Experts of a small language model: a sigmoid router, 3634 steps.
Below are experts of layer 9 (counted from 0) of a mixture-of-experts language model. Rows are named up (a neuron's input weights, with its number), down (a neuron's output weights, with its number) and show model dimensions 0-159. Each number is 128 + 32 x the weight over its row's rms, rounded and kept within 0 to 255. Numbers have three digits each.
Before each expert's rows: a language model's description of what the expert responds to; "comes after" lists some tokens at least twice as common just before its tokens as in all text. This comes from a sample of Wikipedia text that the model never trained on. Tokens count by the router's weight.

# expert 13
Digits and small numbers in tables, scores, race results and years, usually between pipes or semicolons: MNZ 1 Ret, | 1 | 2 |, 2004.
comes after: " |", ";", "|", "–", " 1", " 19"
up0:110136122082189091158099113078128145102133128111136115087130113131167114091152160196101097129091231101087101114134099112132143135110190202168098119086074118150120127113145115133085122104146111129108084129084068102124146135088210134125113115181117080149065187148081098104189102102117138140130085135083112113102099168101147175153135143111148099113146104110150178155098120107085088148120149094088134133120122150086086169159112152091117093143117171166117026129171152087112168148111156
down0:119142127116125097155059108150081118069128094113177153174077162135098157151099160151092121182175069118151111195106129170126140179124060059078147131087103072164148171168152169078186139154098127135197145139164121174145114121145111120123156169134130117103142124087161171120095100099126122174117147129099133158131117137082116108166090108080170115118171079104092101136179124115154116130118144166157144086106092152111119130069191132080192111132113151078165100175163167178156140106141137
up1:140109124136150122094110076142150167217084192174133113154147139142133141146132100161121126162171211129143123109115088106171130127133115188174107167163096050181159085127153128125146077107061117120160169137140135148200120184040137118153184132140112087158115173166097137129102132071101130119142085129170122146123097138097091098118140121151087110071097152107158104155080160130055107139123108147155131097090185114143138162141142190108113095113110120094136144105121141162136153138110041
down1:124150119169125136123120143087111117103192102156180118120118140081088084144107103080143103166203088166115141172131177117142113081134122071138174130158147175096109153111101096125159150100144165154098139172113152107129170100194162115167151137138135156112117128157071125108126083083116157167052170105160173096140186174102155156161098141074114106175162163104102126150142157080073195116113169160105156143084127113141137070192059147105097154115127122078099094110135157142115183177091135

# expert 34
Commas ending clauses or phrases, and main verbs is, was, are, has, be after a subject.
comes after: "s", ",", "\"", " It", "==", " \""
up1:156095152138164108139151135106099121093122124052074136153104135133064124099095154170147124156180143177159081166132077121073155169169135096095116128115124130158094104131166102103117143122117118133148122089132128146064138119127097235104159137096073144032176131098146155057104105138149201145089100159162159143175132111126137114117113131116144206141120144140184124181176101127114162150175127143206130134129114131151151138152159127093136128143168134156071128154109168112111210162157099
down1:109108167103152092084130086141171142115117134129193104155183152098165159126157126106111123136145142121148144068088113130169123138100142181171132142163148180157122147176085192082166158110152161102061134177116131130164142159102130113172115156161120135159112108158144129098168119099117146068113193121112161168100144095192131149119225115082143121138126111075076084120111129113134112095089104145096066139114114139136116127154103131186107094117143107112187164024135104091139038092141130
up2:124141101104098139079088116145163128114161062114067125185125158095076146136133107155124118157130138129093146116162133127129118108181143188220060103184088148090118160118119122139153129105090143144132116127180159056111076180123142104093059085116079157104144129120199135175104099188102181131129083093091126179201083163147107165138112140145122147165124133098078086085153103081101118137132128120146094084097145119111178084095170145093099068118134112118102144147106106157153096143092143
down2:188077136184126133116131100145138135089092119180097132135184132108120082159091080170178158081103151115107120089107151109072101154170151081098143134142169096132149165186136122172098105095113131142048108202095163106100114140113161069149119105109102144099130076153139109121141094141138170104139125154169213175104141120090077114218138162123145109124172147170143130117114114134114126124128128116121176142219072171123133179097114125155176142116138187110125138130050101099116118106107156

# expert 23
Word-ending pieces such as en, t, k, row, ung, often in Germanic names or nouns: Köpp-en, Gard-en-s, Earnhard-t, Pin-k.
comes after: " St", " st", "re", "le", "t", "d"
up1:118078132140126067110151109103120101100126128095136088140057162131083112109122057199139139127117103111061161154106169116145133144096072136128131131126134137095157061118139144131153184112170192024161152149148160137143161093167110104121080131126120083220090141088055140106139131142148125144123116167119103179142117128158092074147115137093108158121112168107057130111130145069130129121151123137106162140065114069139174088142109089102105157129169100079074101125161160137156135137125070
down1:160113133064162175102164168086099149150139166133081118096194096101099102138123108161105141105144136101122139202081130112117135143139204088130176129066130167169164115140094105146138148171061073127065111069131118122119132118104148155087170088153106127152095127143110118115154126137067109116094162066138178149100122080131110181116085184160192140139121096119128164139162171137117158117108067139197140107168156184166075164151067123183134127156114135166118110144117124137156119118165076
up2:137132139178147206134142091085113160149159129162124175136084029146103152134175144100168075098109186184132127136111083167142096076126077181130096165138086153079178103151112121168108165057145051095161114134152114100125139086115065114109101100087173081117093099093136103093107124127135115132127105109139124146112073125152120138142134031204123137088113105113080128115098111119139092147151098116115145128076155114118142122113140096186107069079111150120186120106118155106102151123135116
down2:167075113090135128070154114097179095130152172126090157154133130100107129132096172129126156133140154099136126106140147067128163141103119112104116142098108194178064141097174138110114112137063157078120131210129149242141157167167214151136109119131101124109125173082107106108103132173104162146093147169148135114076189136104147146142153130076099099085178151123165045130135130178169132139093122132122126128101085143088125130127151131084142116193144151196152141140124132136151151163189109

# expert 3
Numerals and number words giving quantities, dates or table values, such as 2, 13 times, four players, 59.35.
comes after: " |", " ", ":", ";", " (", " on"
up0:121043105131102150076108167140103197112086154099125162117100165126081142170139112077128139158104081123126117087078056180113137127168131111118116150087137134093194119187168109109063139090087175126137118070141177120151103088133107157117110098122150088123126061079152070079126131125127121098158145167106154068138129133099073131176114078130175128107114146082145127122124115143143172119102135163123107090058110066134062126056113134105118126070141063132117110147093139114142145102116090
down0:059118174140084092185090055110195157159137063138144114141119098155094053077147106172107101113082201156137116059114189113079102117144132164099153129121080121123138169111134127113130127132074123145171067137124070101148098170114113134122094170161104138135098149132064118096086132142189104093156154128117115093145151163139111124126128121119148176141111066128131153178090198151093097153152084118162131127137119190177141067149167170170120102113148090124154096150160141128104131098136125
up1:170133121078093104072168141115114177153128064140118158099115127086157111129140127112108137100171137101132193154142191150113153124176132137150112126137135093131103115075116114095150131127143089185172088179082161111114037104157186155191156112170123072153161131083139140074116081075109139152177098168104115088143136125141106043103167146159081154140141105155100167099132136099102119104167178137119114129083218142130165129135165155111154152169136201130147074139093153134113117161128162
down1:080132082189169096150082097150139125087077140058153110119129175112092100156097125138144164120060134093149097148144120088150128090084138141139141119112182147083181172136121100170084087122130119083114155107129101137156126096152113094168100126192175186120088087139153156162113122153161106128044144202165166154182112129186143178177123161096173151115081142127121120152119138147149116058144155106152112105191112122087136090088132104070159126144148100162115105134173203143150144139108127

# expert 0
Nouns and word-endings about geography, land, water and transport, such as land, water, station, ground, rail, port, aircraft.
comes after: " ", " f", "ra", " g", "ro", "n"
up0:124136083086144127086170143124097107147146142100163072115152079095104100112118189069130150162135129106094108149218134095133103140083132139089147108123116176105154156160145131120171087138165128146136160101212102110133116097124152077070120155144114128110170103149118180181218108126154061159117139142126135114117163154111121101119204195108062112138102128080137101151145136090150093104124176103114108099164174151177125146188126126120099162113208098162132188098125159114138078147101090
down0:169112119127105109077066120204159108125145118139127129141081129178060158178111164175100126154109130165095139125227089158146128157176110135181143175140160126175095051174163140179116145112128077079134132112133095155110127103082128199132123123129115120117169120134182146091117077144118111142113079105129192126151165181116190132161159142118118065118141202155087191142152131166102088136115148129158127129055135099133130155130138104158152070105119167140104149153130078116128147130118089
up1:120156103091095204134123108119124107154146115101102108094084117103067164139079144109119121153163131141104120163109083058115166076135133104095125131122176145095121114161185068077170106157102177068184167172175156133088092098165206078132117111093125147116136124088124069119165146091122154139117135119162122091089136118138143130143187157157157138124096117124192109098126056124174124116102017097136079126141126129113121087118126154101114108139123134124113140101106210083111120155058131
down1:067153145072166102088158103132097170115115135158108130104144132124121118125165142150103066069120101097150146089153105124097126172122151042089142116176114108153155148102133197160156073165167079116126077086117125128158112146156096203136070065079151116134074089124115138174168138230152213129111125152115143150149134113066133091166089148145111141094119103122141107139143148198159057110151146150118133144132121094100162146154129097125127147115117121126100166052121084169124150132117138

# expert 62
Linking words between phrases, mainly and, commas, with, of, by, including, in lists and name pairs such as Youth and Sport.
comes after: "s", ",", "ed", "ation", "ing", " such"
up1:145129144120127119121085116144139158142146132072178100109124144151110102171129086174180156145106202154131059114073095148108165117124128163109177155130102127123164157153116120143065139137115130105119093153128104154183123103126067115135137151181172145143123121170170093116134140108099153103121155087124110134055129239132131126129149181129207108161190157117155107134147165122197120095073124116110116110162092194097113094109136134153102215213094124119178135097156117103107120188138136
down1:125059134144124149076108112139098131111147153066143149086076098212139164148136176128131132104066138162139108121194108120095114139131125103133077116136141127136116060125168143129132182126076204158140152169185131153056100143144137053105131151133090173162116157123170106140125125184119132200142069182147100103108149139171129107088163151176135078163160155154122131120156054044157163143134148143130152096113140130125093099127130126161116136126107156133132073144111195095172126176103122
up2:079101162132150083105146145098160145139102159172186099168073103121165149111148111169126128114109094146136125144088104116159157151098134196127073128199114077065118074121139151105041112154067169113114099055127207156163168131107174132194106117084149114114066141082136126139109139099117113147161121100163191110136118155118143127164103183191107154128144092151149159154117086145158137132115104140132148077152110163204143128102130095189145108128145098179172127114153118084132138166135101
down2:105145086185165161128139088168140091115114152118116139086182140106122123204101144123091104137135143102121149169128164149114123150141146128146143117161112174183167084089149136119145157115166078137114071195133071053135114112163100168099109150103132137154184132084102082159115107139126108176125140203150085150208122106166077136146051164109139156176155147095102167123137170119147108140170181120145135086121136142102129101116157124066137193114077100136098138134168109097156077074063093

# expert 10
Country, state and region names or their pieces after of, in, the, such as Australia, Netherlands, South Carolina, New.
comes after: " of", ",", " in", " the", " Al", " South"
up0:119101107165139113103070092183077130136175127135119106067163094111062162105139103148089131112143145090100067160108164099071118041091097115125036160154121148100091146104122172130153144103123109076100123077136110179127149102072166153153139079096111148138116091139153114107148116082141081120117141132092042106100150105126099106180139119079159148128096123058170155148135134128147069164112116143101123216125124156145147110148104103125169114125146124140202158133144076120132176105133170
down0:098111096096133106132151197128127085146075145095104071163057138142204148085128156165181175122143116182150134147144094170164099192172119088118144098097118157185116087120108123136099106142105090186137132160110172041107137116172147140086133150092092092114155163161095119098168129155151194153091120111128148114135130087135141112118099152089084184144082126210132080103125147122137163117114156110110113070134100098095144165101137091144132076127129109109075120149146174133201088151114095
up1:126177133202109094138142110138097165101115125115051127218146072144091175093116182118128109152135186111125138111126161126200126118123120142097092159127161154188108141147130193127123142087125063127100111103122127150140183147178119139154134130125143097187122153141141150104138105122081079121116168108143073080114168125114163084128098160130109139047109122165158161181149113116094109034127097120163088136092174109136169118109110099118145208160152122128136100137098185120094131165088186
down1:099106145147100179145130118153134150153133124200183119141118089103102164152149093105086215155120173088164083154146112141092165135176137166144146154171107159141137189110163131106175149154156140130085182113138136161129118160071072120087142082088118132187072143136180094163125114121106163119138138150113128150112085041136115188099173153124147156210118101149170085107112117166194104132108147120075170120209137138133137085072089160096117142122127158129124168125132124090126118098177098